Experts of a small language model: vocabulary 16384.
Below are experts of layer 2 (counted from 0) of a mixture-of-experts language model. Rows are named router (the router's row for the expert), gate (a neuron's input weights, with its number), up (a neuron's input weights, with its number) and show model dimensions 0-127. Each number is 200 + 40 x the weight over its row's rms, rounded and kept within 0 to 999.
After each expert's rows: a language model's description of what the expert responds to. This comes from a sample of Wikipedia text that the model never trained on.

# expert 22
router,254,176,207,167,157,221,182,210,159,245,206,198,130,237,176,281,225,239,207,159,239,159,192,244,269,280,141,183,151,152,212,214,268,146,223,178,195,182,192,230,248,191,181,121,159,169,227,238,186,271,163,248,154,178,171,162,185,136,233,214,181,148,207,181,263,195,190,232,193,232,155,216,216,198,218,143,222,209,132,164,215,237,143,176,236,170,209,126,149,148,227,219,211,247,248,290,128,149,177,257,218,230,223,265,173,138,208,206,219,162,198,159,243,254,152,242,240,200,246,261,217,160,203,283,245,173,198,201
gate0,252,209,197,132,196,256,226,220,125,224,117,211,206,222,201,227,204,240,218,195,275,180,141,224,240,196,215,151,209,144,221,179,184,163,193,226,201,149,249,167,192,201,153,151,229,190,154,255,164,252,216,168,145,217,133,212,148,181,263,259,164,195,195,250,229,118,244,200,269,198,170,215,170,145,233,188,269,240,157,199,166,217,147,121,192,279,206,157,231,202,237,215,181,257,223,243,93,168,200,154,219,176,178,234,167,240,171,225,248,193,173,190,204,269,159,210,164,159,273,206,220,144,186,245,153,248,210,276
up0,273,184,218,245,174,263,137,279,197,168,222,199,171,196,147,243,262,158,228,200,173,182,259,144,244,219,146,267,180,269,187,201,206,201,216,151,113,200,237,226,225,147,214,161,172,215,201,170,244,223,190,209,221,122,225,160,221,211,122,184,217,187,186,194,206,206,95,192,158,245,197,178,180,191,214,216,120,142,231,230,196,201,241,176,240,197,194,168,194,183,186,194,229,203,272,233,273,189,184,232,145,113,234,169,116,173,144,272,223,135,193,234,246,199,204,210,212,156,262,257,175,199,203,219,230,233,305,189
Description: Years, numbers, sentence breaks. Year and number pieces (200, 197, 978 in ISBNs, digit groups in tables) and the period or comma ending a clause.

# expert 43
router,257,186,212,153,182,232,195,209,199,232,191,203,135,227,159,266,221,236,239,152,215,168,161,231,283,284,162,162,132,151,202,222,276,161,242,156,215,186,192,242,235,179,197,142,185,187,250,222,172,291,160,234,172,198,170,176,197,151,237,220,156,139,205,201,240,201,193,246,183,225,153,232,228,207,228,156,213,186,103,195,215,247,138,186,244,182,204,142,165,142,256,232,219,209,242,283,163,141,202,241,237,195,260,251,205,166,222,240,218,179,170,170,222,233,127,246,246,197,266,262,225,163,218,288,261,182,212,166
gate0,226,246,231,198,202,225,90,145,162,266,201,178,186,170,185,178,265,202,203,195,230,216,280,214,192,191,229,286,194,179,232,151,235,137,212,235,213,125,311,161,142,143,187,159,259,233,224,214,138,212,168,170,144,206,227,146,197,214,222,213,200,171,228,189,239,144,261,190,162,181,209,260,224,151,214,168,210,211,162,192,159,167,248,177,188,177,162,201,251,250,151,204,263,230,170,238,193,278,230,233,242,197,177,233,129,225,233,219,193,252,186,193,211,176,253,199,223,215,134,276,200,168,263,266,263,166,230,261
up0,202,192,191,138,144,224,286,232,255,222,231,203,164,244,192,237,242,251,180,209,194,154,200,186,201,212,204,190,167,126,169,257,264,174,159,279,196,229,230,248,226,209,196,204,144,251,217,172,233,235,215,256,207,163,229,151,189,141,193,169,134,196,158,186,214,211,109,234,178,288,184,217,165,210,210,171,254,160,223,206,231,275,121,130,243,180,234,201,152,129,157,256,230,227,212,229,160,122,227,205,256,227,136,186,188,167,214,202,225,223,221,207,227,260,176,167,169,234,239,249,223,207,183,201,119,221,173,82
Description: Two-digit number pieces. Two-digit numerals (10 to 22) inside larger numbers, table cells, measurements and dates, like 3167, (217 BC), 16.29.

# expert 42
router,229,187,205,149,126,206,187,198,181,210,214,192,175,238,150,279,250,213,230,173,279,148,167,246,293,259,156,188,118,190,227,228,231,151,202,199,184,179,207,271,208,216,201,143,192,178,193,201,191,255,141,227,230,200,168,160,215,162,225,236,139,104,208,145,243,147,215,222,151,221,186,215,193,173,220,204,275,217,121,180,161,220,156,153,239,175,192,196,191,172,267,271,202,215,204,287,167,105,174,226,189,201,211,274,193,152,236,200,199,184,197,153,218,242,138,233,217,140,261,287,235,232,208,236,201,210,160,157
gate0,198,258,225,261,160,200,97,219,164,185,181,215,202,179,162,225,182,209,143,155,204,213,143,155,233,231,123,216,241,182,254,350,176,126,130,159,200,262,139,215,205,199,242,143,147,212,170,193,222,195,220,153,146,149,240,184,199,241,213,188,187,202,166,246,252,190,152,263,213,230,211,231,245,240,129,232,197,239,184,237,206,267,167,212,141,202,191,271,230,206,243,198,214,181,234,190,108,199,179,234,226,174,190,215,246,201,216,231,158,139,179,183,134,202,210,160,179,159,270,217,163,200,149,228,175,252,174,236
up0,221,180,201,229,203,167,195,250,150,220,223,178,174,242,286,190,249,208,245,202,177,205,244,292,225,188,189,208,172,127,149,151,221,352,241,208,180,229,211,176,278,223,168,180,235,178,256,205,174,225,242,255,190,266,202,304,188,191,170,208,218,191,262,88,189,242,237,154,184,161,172,147,165,197,272,190,175,259,233,188,265,208,175,163,175,174,238,151,202,206,213,159,244,286,136,193,218,254,184,195,219,225,192,190,153,216,188,228,168,175,298,190,231,235,195,203,199,200,174,159,184,182,216,148,178,174,214,219
Description: Year prefixes and dashes. The century piece of a year, such as 202, 197 and 195, in year lists and ranges, plus the en dash in 2014–15.

# expert 52
router,292,177,149,150,164,214,201,196,173,248,188,207,172,197,176,265,250,225,239,125,203,208,213,257,244,278,163,212,184,166,227,239,201,159,191,143,224,183,243,198,206,221,171,158,197,204,267,271,119,276,161,247,176,186,202,155,204,138,271,189,178,180,213,214,247,205,212,202,222,205,195,247,152,173,209,120,232,187,122,208,218,247,134,202,211,143,208,190,166,149,251,228,233,241,237,245,156,184,206,295,236,225,272,255,194,106,234,221,199,151,181,162,187,204,177,164,227,169,214,235,248,199,187,301,233,207,253,187
gate0,254,218,136,151,277,234,120,85,190,206,218,251,158,192,150,238,268,126,151,160,180,198,215,182,203,235,187,170,197,231,245,269,225,168,285,185,204,286,175,195,176,204,250,221,213,166,153,213,180,235,201,171,143,153,214,145,131,204,178,248,220,198,218,168,135,268,224,185,127,162,232,278,208,193,200,167,206,196,158,178,196,245,200,202,162,215,218,220,191,215,173,163,235,175,167,213,171,162,236,275,181,233,221,241,158,186,236,139,159,171,285,218,188,178,219,192,277,131,182,170,183,154,162,229,182,258,220,176
up0,253,254,106,222,233,181,147,116,128,172,225,261,262,177,119,230,265,131,163,190,174,268,259,169,175,270,215,206,191,247,218,165,220,226,167,162,161,256,165,183,221,241,227,178,245,208,232,208,166,278,260,188,204,220,196,172,217,163,284,179,220,198,214,188,180,245,192,216,146,181,244,223,171,132,164,168,210,243,142,193,240,209,205,213,88,187,225,216,235,171,193,233,147,193,164,162,193,214,212,234,209,231,297,230,133,158,233,158,203,229,261,207,232,180,239,161,234,200,129,182,233,166,223,237,198,225,201,194
Description: Nouns in technical writing. Common nouns like time, point, rate, size, period, risk in math, science and species descriptions, often before of or in.

# expert 14
router,260,206,179,196,181,234,185,185,148,238,190,212,143,227,169,255,217,218,207,162,223,154,160,221,294,257,161,177,83,150,217,204,237,159,213,176,210,178,225,220,201,193,206,155,219,174,258,223,195,301,183,252,179,175,144,189,216,144,250,211,169,144,221,161,241,189,176,255,203,208,173,238,240,200,215,170,210,208,127,212,200,253,150,182,255,158,183,173,155,169,254,231,191,226,233,291,162,187,199,233,215,167,275,266,209,179,181,234,225,178,150,181,232,225,123,240,229,217,258,317,220,179,235,279,276,190,224,173
gate0,180,241,243,206,204,170,206,177,162,229,265,252,179,157,192,231,233,169,179,174,300,147,247,206,281,274,168,175,188,207,193,239,187,174,209,177,254,182,211,164,138,123,215,188,189,273,179,208,108,251,194,261,170,152,263,165,200,100,198,198,188,191,216,225,192,134,178,300,163,237,216,150,213,166,205,181,225,185,176,160,173,261,140,236,187,201,245,145,170,218,253,197,212,190,303,237,156,162,157,217,263,213,231,183,184,205,228,176,196,253,127,227,213,181,196,197,212,117,217,227,227,220,233,247,209,257,220,151
up0,162,248,229,208,220,219,190,146,150,180,253,181,234,244,214,127,202,142,174,227,185,274,148,136,156,182,236,149,183,242,185,100,236,278,226,186,233,179,146,169,173,207,255,287,208,149,216,205,187,240,217,149,212,198,176,234,252,236,215,200,263,186,134,268,127,238,220,325,234,195,224,166,232,234,209,140,213,146,193,207,151,217,204,166,174,139,179,191,192,218,242,275,212,117,178,181,239,214,253,186,157,192,211,206,198,205,243,244,212,223,224,234,152,181,184,192,260,134,143,215,199,251,187,175,225,229,249,180
Description: Digits inside numbers. Middle or final digit chunks of long numbers in tables and scores, plus dashes and colons in dates and scorelines: 4'33',400, 2016–present.

# expert 51
router,242,193,203,142,185,197,219,164,185,227,223,192,181,250,155,261,222,232,151,203,221,143,234,252,274,265,136,207,175,140,208,243,230,134,209,156,187,202,257,219,211,177,190,165,173,136,260,249,173,252,180,217,163,190,177,157,209,171,250,225,179,138,249,188,254,171,146,230,192,217,173,227,175,156,216,114,232,232,155,180,250,258,213,215,189,200,169,136,189,137,252,239,243,238,220,306,140,160,186,223,164,195,300,270,186,174,144,201,216,149,136,200,232,247,124,233,222,176,199,272,211,218,235,231,204,177,202,156
gate0,223,205,173,219,184,111,156,172,190,213,214,142,196,154,150,246,171,278,159,181,169,178,228,209,155,250,221,208,135,167,205,217,148,188,299,132,179,203,223,242,154,244,277,151,206,170,280,208,161,232,182,219,205,186,238,295,264,228,206,184,170,233,221,242,203,193,258,179,236,216,200,223,236,127,166,202,245,274,190,216,269,182,200,216,176,161,262,227,251,182,170,193,190,163,271,226,126,218,240,260,227,160,191,245,115,270,192,205,275,196,212,187,192,150,256,221,154,223,225,176,174,191,209,178,207,219,129,237
up0,131,239,204,234,133,210,294,205,167,189,202,232,152,178,237,203,170,132,194,244,244,224,186,256,219,183,195,187,223,230,216,217,289,206,116,245,230,202,167,190,175,145,194,221,186,243,137,170,159,115,199,231,142,163,161,210,175,122,174,203,243,179,168,167,270,209,211,198,191,319,190,215,244,181,217,186,223,186,205,213,157,202,197,174,223,165,233,196,136,179,276,202,196,141,114,233,216,166,137,207,241,232,158,174,250,153,245,180,151,184,175,201,246,251,284,238,237,242,259,188,218,199,205,211,195,115,242,155
Description: Brackets and numbers in tables. Closing parentheses and brackets, and digit pieces in score tables or date ranges, such as 1921), 6–10], and 0002.

# expert 19
router,281,192,206,148,153,230,158,182,194,208,205,206,165,213,197,233,202,227,196,136,241,144,237,263,212,225,120,157,132,175,191,251,226,121,159,197,218,197,222,253,252,205,191,151,156,204,205,251,188,267,156,216,189,177,189,177,171,127,257,274,202,154,195,190,271,150,158,241,183,225,143,211,217,222,258,154,204,229,156,133,189,233,176,126,219,135,170,181,183,150,219,231,239,237,270,269,96,142,199,273,187,194,235,216,188,138,191,245,211,174,181,208,191,220,174,231,201,187,252,227,195,156,264,263,257,162,201,168
gate0,168,190,213,242,148,218,173,200,180,179,189,214,195,188,240,183,212,247,237,88,210,163,223,192,160,206,167,196,202,170,241,250,179,163,190,188,151,170,247,216,185,206,259,207,186,173,208,265,159,179,254,148,196,236,149,162,244,225,325,290,153,185,221,217,203,175,174,218,172,169,167,231,192,197,245,132,266,158,177,108,202,213,195,252,234,129,149,204,196,199,174,263,238,242,242,171,151,275,152,200,205,149,211,208,285,195,143,187,239,202,198,161,290,245,211,195,298,178,196,181,187,211,193,250,294,189,203,195
up0,269,230,187,147,184,142,153,216,221,168,185,220,225,178,261,205,143,178,291,197,147,182,205,145,166,158,190,179,214,235,262,182,153,117,116,235,171,227,173,191,254,198,216,204,221,178,180,177,223,108,225,127,237,203,223,178,196,160,213,242,188,211,208,231,219,119,217,245,204,246,218,232,211,244,177,164,248,127,209,143,129,261,261,162,148,207,142,206,184,256,158,239,188,204,203,154,237,234,180,205,186,122,202,187,285,185,263,186,178,183,245,147,211,172,228,196,252,133,173,166,165,191,246,157,194,117,169,163
Description: Clause-ending punctuation. Commas, colons, semicolons and parentheses right after a word in running prose, before and, which, or a list.

# expert 26
router,253,192,194,150,153,223,210,230,180,249,215,220,126,235,181,282,235,213,217,135,251,170,213,246,273,273,139,197,159,162,227,202,258,177,238,204,231,185,206,217,248,181,206,139,175,170,248,213,186,270,177,229,163,184,192,173,192,138,234,223,174,134,225,190,259,201,193,235,206,231,163,201,231,212,233,131,188,187,138,178,196,242,100,147,221,151,212,132,179,120,251,224,218,225,257,270,143,129,179,232,228,216,223,243,169,127,199,206,207,163,214,168,218,258,155,215,233,198,278,253,228,144,193,279,250,195,215,195
gate0,228,248,187,212,130,249,314,234,191,255,249,253,170,180,249,294,163,172,244,131,231,205,159,237,264,214,150,207,210,177,211,147,212,221,186,192,112,134,258,186,187,162,171,202,208,199,259,155,191,198,161,150,242,207,214,214,154,211,255,233,174,194,232,179,212,215,220,155,192,140,237,233,221,135,181,92,211,216,198,215,208,189,159,167,183,157,166,187,155,181,251,289,223,256,161,263,144,193,171,218,206,176,190,265,169,217,193,228,177,187,211,170,200,274,188,216,197,269,248,205,255,163,172,189,201,101,208,172
up0,158,242,266,252,172,214,209,258,267,186,311,252,214,172,244,239,197,192,206,197,213,253,185,104,225,184,216,203,256,244,241,174,228,269,189,154,201,203,140,205,171,169,173,226,207,139,233,163,230,207,279,150,221,236,189,242,176,239,168,176,144,201,339,248,177,260,207,196,202,140,223,183,149,208,263,157,141,149,267,226,180,209,227,189,207,222,241,237,216,140,272,234,222,255,215,203,142,202,211,188,215,180,157,185,191,234,195,256,123,233,268,250,212,179,203,218,194,235,251,179,214,198,164,151,195,197,220,185
Description: Numbers after separators. Small numbers such as 10, 9, 12 following a dot, dash or colon in model names, dates, sports scores and coordinates: Y10, 12–25, 02/10.